From a checkpoint of a small mixture-of-experts model trained on Wikipedia.
Training: a variant of SOAP for the experts, 281M tokens, 8573 steps.
Below are experts of layer 5 (counted from 0) of a mixture-of-experts language model. Rows are named down (a neuron's output weights, with its number) and show model dimensions 112-167. Each number is 128 + 24 x the weight over its row's rms, rounded and kept within 0 to 255.
Before each expert's rows: "comes before" lists some tokens at least twice as common just after its tokens as in all text. This comes from a sample of Wikipedia text that the model never trained on. Tokens count by the router's weight.

# expert 42
comes before: " in", " (", " of", " and", " on", " by"
down0 [138 125 148 132  87 154 100  84 109 134 164 101  99  69 116 142  97 116 125 132 138 167 160 146  93 115 135 127 120 103 133 122 158 142  92 146  98 106 126 138  88 117 110 134 148 137 138 100 144 102 162 101 118 111 136 155]
down1 [101 111 148 135 137 123 112 166 162 145 138  93 125 154 121 103 123 132 166 161 122 105 121 112 176 121  88 146  99  99 116 162  90 115 118  88  97 148 143 130 187 127 144 149 129 132 108 128 106 119 141 144 105 130 145 154]
down2 [102 125 134 136 163 109 139 156  99 129  87  64  85 159 124 185 147 117 165 101 150 122 111 163 169 151 116 103 123  93 149 131 160 142 155  85 120 199 111 109  62 127 119 131 129 142 114 147 134 116 109  99 129 141 127 159]

# expert 32
comes before: " be", " the", " have", " a", " take", " make"
down0 [ 94  82 128 123 112 135 108  94 108  89  87 162  83 121 137 168 114 123 132 126 115 123 121 131  96 123 165 127 105 120 109 186 116  97 139  97  69 163 166 108 137 122 116 119 173 103  66 116 117 162 120 102 104 148 162 121]
down1 [103 110 123 109 107 109 112 143 132 194 120 132  86 129 102 112 120 154 193 125 170 125 139 114 119 170  83 170 117 135 129 139 118 110 113  99 141 131 184 113 142 120 162  98 164 108 138 107 133 124 159 100 117 115 121 113]
down2 [112 135 113 106 122 126 146 158 144 158 134  98 145 110  99 154 128 121 108  95 151  75 130  90 153 112 141 119 112 158 148 148 146 163  84 161 115 131 110 113 153 127  99 141 123 160 152 130 125 164 163 159 112 122 113 151]

# expert 48
comes before: ",", ".", " and", " of", " in", " is"
down0 [106 100 131 109 119 117 112 172 158 136 163 157 162 100  88 147 126 112 171 136 146 136 126 114 153 164 120 150 138 119 137 157 125 105 129 124  98 131 159 118 119  90  96 119 125  98 148 121 105  54 121 188  88 125 116 145]
down1 [147  95 146 118 100 134 118 127 149 109 160 120  89 134 146 172  95 127 126 135 109 143  96 119 121 145 152 131  89 127  85 144 130 124 145 108 124 159 150 103 109 103 126 152 125 115 151 145  94 159 101 139  84 122 160 125]
down2 [138  90 113  96 128 119  78 142 180 162 153 150 113 139 141 134 123 150 152 141 135 142 113 151 161 151 128 102 123  98 148 163 113 158 114 147 115 102 120 135 101 140 114 123 161 148 110  48 129 133 105 103 143 146 111 144]

# expert 50
comes before: " of", ",", ".", " in", " and", " for"
down0 [131 151 157 108 140 125 121 152 138 116 136 126 107 139 147 147 107 158  86 137 112 121 108 120 126 179 126 135 109  91 180 146  92 115  80  75 115 111  83 133 110 111 124 181 124 130 171 137 141 115 134  98 128 105 150 100]
down1 [125 102 140 122 144 122 168 101 143 180  84 153 127 147 108 100 141 101  87 108 117  93 123 107  79 146  90 116 105 129 127 106  72 132 141 111 132 170 139 125 157 124 134 123  74 154 153 114 113 138 172 158 121 156 105 108]
down2 [141 127 126 136 135 181 153 145 165  64 115  92 141 105 121 119  81 116 145 115 109 150 148 110 131 182 140 102 160 131 172 137 146 166 103 101 108 111 142 160 112 111 138 142 139 153 171 112 152 158 125  93 101 127 111  95]

# expert 53
comes before: "\n", " |", " is", " =", " (", " was"
down0 [ 83 132 124  91 110 108 147  96 127 124 116 150 137 153 140 129 145 135 135 132 120 122 126 163 120 121 135 142 130 105  99 116 152 119 170 122 129 112 157 115 160 132 101 111 168 130 193 100 141 139 114 127 159 128 116 162]
down1 [132 152 126 114  93 155 128  85  85 109 121 130 112 122 113 146 146  83 120  70 145 142 112 162 131 164 153 123 133  92 126 173 162 129 111 126 138 103  60 143 150 139 155 121 123 123  89  82 125 116 140 105 139 110 113 148]
down2 [135 125 125 152 110 128 141 136 133 135 127 141  87  98 102 135 150  95 124 116 139 162 124 116 159 112 148 125  95 152 136 122 157 112 144 115 132 139 185 118 138 122 122 134 171 103 132 110 127 147 157 139 113 152 136 121]

# expert 57
comes before: " and", ",", ".", " of", " in", " to"
down0 [101  71 117 125 139 146 134 171 142 127 150 144 147 117 119 112 133 139 179 130 130 120 122 130 119 123 122 110 120 127 135 173 169 152 136 141 126 147  90 114 113 175 124  94 168 125 159 151 141  96  87 146 137 110 178 126]
down1 [147 109 144 109  99 128 103 142 113 104 118 135 163 168 181  95 128 100 117 139 144 166 103 139 113 175 121 115 132 103 152 157 115 139 115 138 107 140 125 111 114 100 106  93 118 118 118 146 151  97 166 149 118  86 124 106]
down2 [123 105 159 114 118 152 107 132 113 138  91 106 132 138 149 124 116 197  97 184 141  87  95 130 142 116 149 138 155 138  89 154 100 152 168 110 121 133 139 122 128 132 141 127 163 153 115  92  71 147 152 126 113 119 125  92]

# expert 12
comes before: " the", " a", " well", " an", " his", " her"
down0 [166 142 108 147 102 154 100 160 138 139  83 144 125  91 114 159 158 128 126 152 114 153 136 106 107 134 136 126 128 142 137 132 142 125 160 116  85  75 155 124 103 108 123 137 167 174 113 159 152 141 133 129 128 118  99 114]
down1 [133  99 141 119 124 163 119  57 109 149 147 116 109 141 148  99 160 124 157 143 150 117 113 146 117 133 140 112 140  89 168 122 120 154  89 124 169 134  95 161 139 153  90 151 120 137 141 104 141 128 106 137 120 142 114 125]
down2 [136 152  81 111 136 104 134 117  95 126 159 143 195 128 142 143 134 144  92 186 126 113 122 109 119 144 129 167 145  99  51 119  89 129 116 102 115 109 139 122 124 161 110 153 107 121  98 127 133  82  98 154 121  85 152 148]

# expert 41
comes before: " ", "\n", " 0", " 1", " 2", " 3"
down0 [101 136  89 136 137 134 129 117 154  81 155 103 128  94 113 179 119 120 143 113 141  86 168 176 144 130 150 109 132 138 126 147  92 155 167 143 129 123 122 125 126 127 153 135 113 144 119 152 132  84 176 126 136 164 132 101]
down1 [155 101 142 174 144  83 123 184 111 144 146  92 131 126 122 132 126 147  91 131 137 107 134 130  81 157 164 102 153 101 114  77  86 151 142 164 117 121 107  97 117 158 128 139 144 111 105 119 144 133  86 117 148 146 138 150]
down2 [126 135 157 148 131 162 133 164 117 123 109 128 148 114 128 165 157 121 106 160 165 133 149 114 108 166  88  82 129 129 145 139  90 127 123 131 132 142 154  92  81 138 185  82 103  92 131 173 120  95 138 120 109 100 111 166]

# expert 10
comes before: "\n", " The", " In", " He", " It", " This"
down0 [124  81 123 154 100 122 139 118 107  74 116 125 124 145 136 166 138  94 129 106  99  85 132 102 131 143  95 169 102 123 138  84 149 152 122 159 122 137 133 125 136 136 144 114 114  82 157 123 158 112 163 147 126 117 150 141]
down1 [130 132 127 140 130 121  97 140 114 112 135 145 137 149 164 147 132 103 169 159 133 122 154 117 105  93 118 151 135 124 128 131 127  73 160 154 103 138 106  95  93 146 120 165 149 152 115 138 163 151 118 133 111 118 112 163]
down2 [141 143 153 147 135  97 168 142 104 134 132 134 141 108 158 107 106 129 170 115  91 148 147 100 124 135 101 126 159 196 102 150 118 114  96 116 135 171  62 177  94 147 145 128 156 100 166 149 123 101 114 167 124 131 170 163]

# expert 30
comes before: ",", " |", " (", "'s", " and", " County"
down0 [129 121 121 102 112 155  95 134 122 119 131 110 125  85  87 156 161 150 125 177 136 134 130 116 100 115 138  70 117 113 131 137 156 144 134 120 178 112 149 182 140 153 141 124  95 127 122 131 149 143 119 106 152 130 111 104]
down1 [176  91 110 155 158 129 114 144 104 110 109 159 132 116 104 150  91 135 154 156 131 108 142 119 140 115 119 130 105 120 129 138 113 153 180 136 111 124  87  95  89 156 120 112 173 141  98 138 183  85 116 133 134 122 151 181]
down2 [135 168 129 125  77 127 137 152 131 120 103 133 144 110 105 116  53 136 124 131 128 158 124 113 137 156  83 176 148 107 135 124 125 114 121 138 117 129 128 141 144 109 129 135 129 162 122 136 116  89  97 123 136 119 119 130]

# expert 38
comes before: " to", " by", " in", " as", " on", " for"
down0 [139 120 120 126 120 153 135 110  49  83 119 113 147 119 116 104 119  76 126 103 170 127 155 115 140 151 111  83 121 138 110 131 100 113 112 147 122 128 132 158 118 105 122 133 127 172 110 113 118 120 135 103 100 113 149 141]
down1 [ 68 149 156 194  89 107 116 159 101  82 136 115 130  98 134 147  76 121 166 145 116 119 135 168 119 152 109 128 115 157 149 100 136 139 120 139 152 122 106 123 115 104 103 133 145 122 106 143 148 163  93 136 113 145 131 118]
down2 [133 100 106 133 142  88  81 163 129 101 122 135 105  96 129 151 176 149  81 140  98 128 118 142 136 123 121 148 175  91 106 146 151 129 186 124 120 145 105 146 163 109 133 145 119 144 116 115 108  99 115 103 127 159 139 147]

# expert 26
comes before: " of", ".", " was", "'s", " and", " is"
down0 [119 104  86 112  93  96  67 122  68 123 177 122 131 135  88 147  84  86 114 101 118 151 120 122 123 129 166  98 130 126 163 142 128 102 109 120 127 107 137  93 148 127 153 162 150 137  87 159 136 167 117 115  89 118 113 128]
down1 [128 130 114  97 102 119 107 112 138 158 131 103 148 140  95  71 137 113 136 145 128 154 125 124 147 146 127 104 113 110  99 150 127 115 130 125 186 132  83 167 135 126 128 100  98 109 136 142 126 110 148 123 113 143 127 103]
down2 [144 136 130 152 136 108 128 132 147 103 153  89 112  91 141 127 111  78 141 170 170 158 145 160 153 122 143 147 171 132 141 128 137 137 132 106 142 124 173 137  88 124 107 126 151 136 128 122  91 123 149 167 109 126 109 130]

# expert 29
comes before: " a", " the", " not", " also", " an", " been"
down0 [146 131 164 136 112 136 114  84 157 135 130  62 139 115 101 132  93 153 145 129 170 135 139 129 137 112 140 142 153 172 158 132 161 115 144 120 111 157 158 117 160 119 158 120 160 106 121 167 154 150 138 139  97 145 118 147]
down1 [125 109  94 161 103 124 107 157 144 134 157 125 132  72  97 127 138 114 127 131 183  79 131 178 106 145 113 123  79 140 119 111 102 131  91 132 140 152 122 121 149 152 138 161  84 102 144 126 153 147 125 155 127 113 108 125]
down2 [118 163 124 132 123 125 165 119 135 152 105 109  93 140 138 159 142 129 120 138 116 126  85 107 148 109 146 168 145 135 106 117 130 174 148 103 130  56 148 116 144 167 106 102 160  93 130 127 140 110 145 128 106 128 123 126]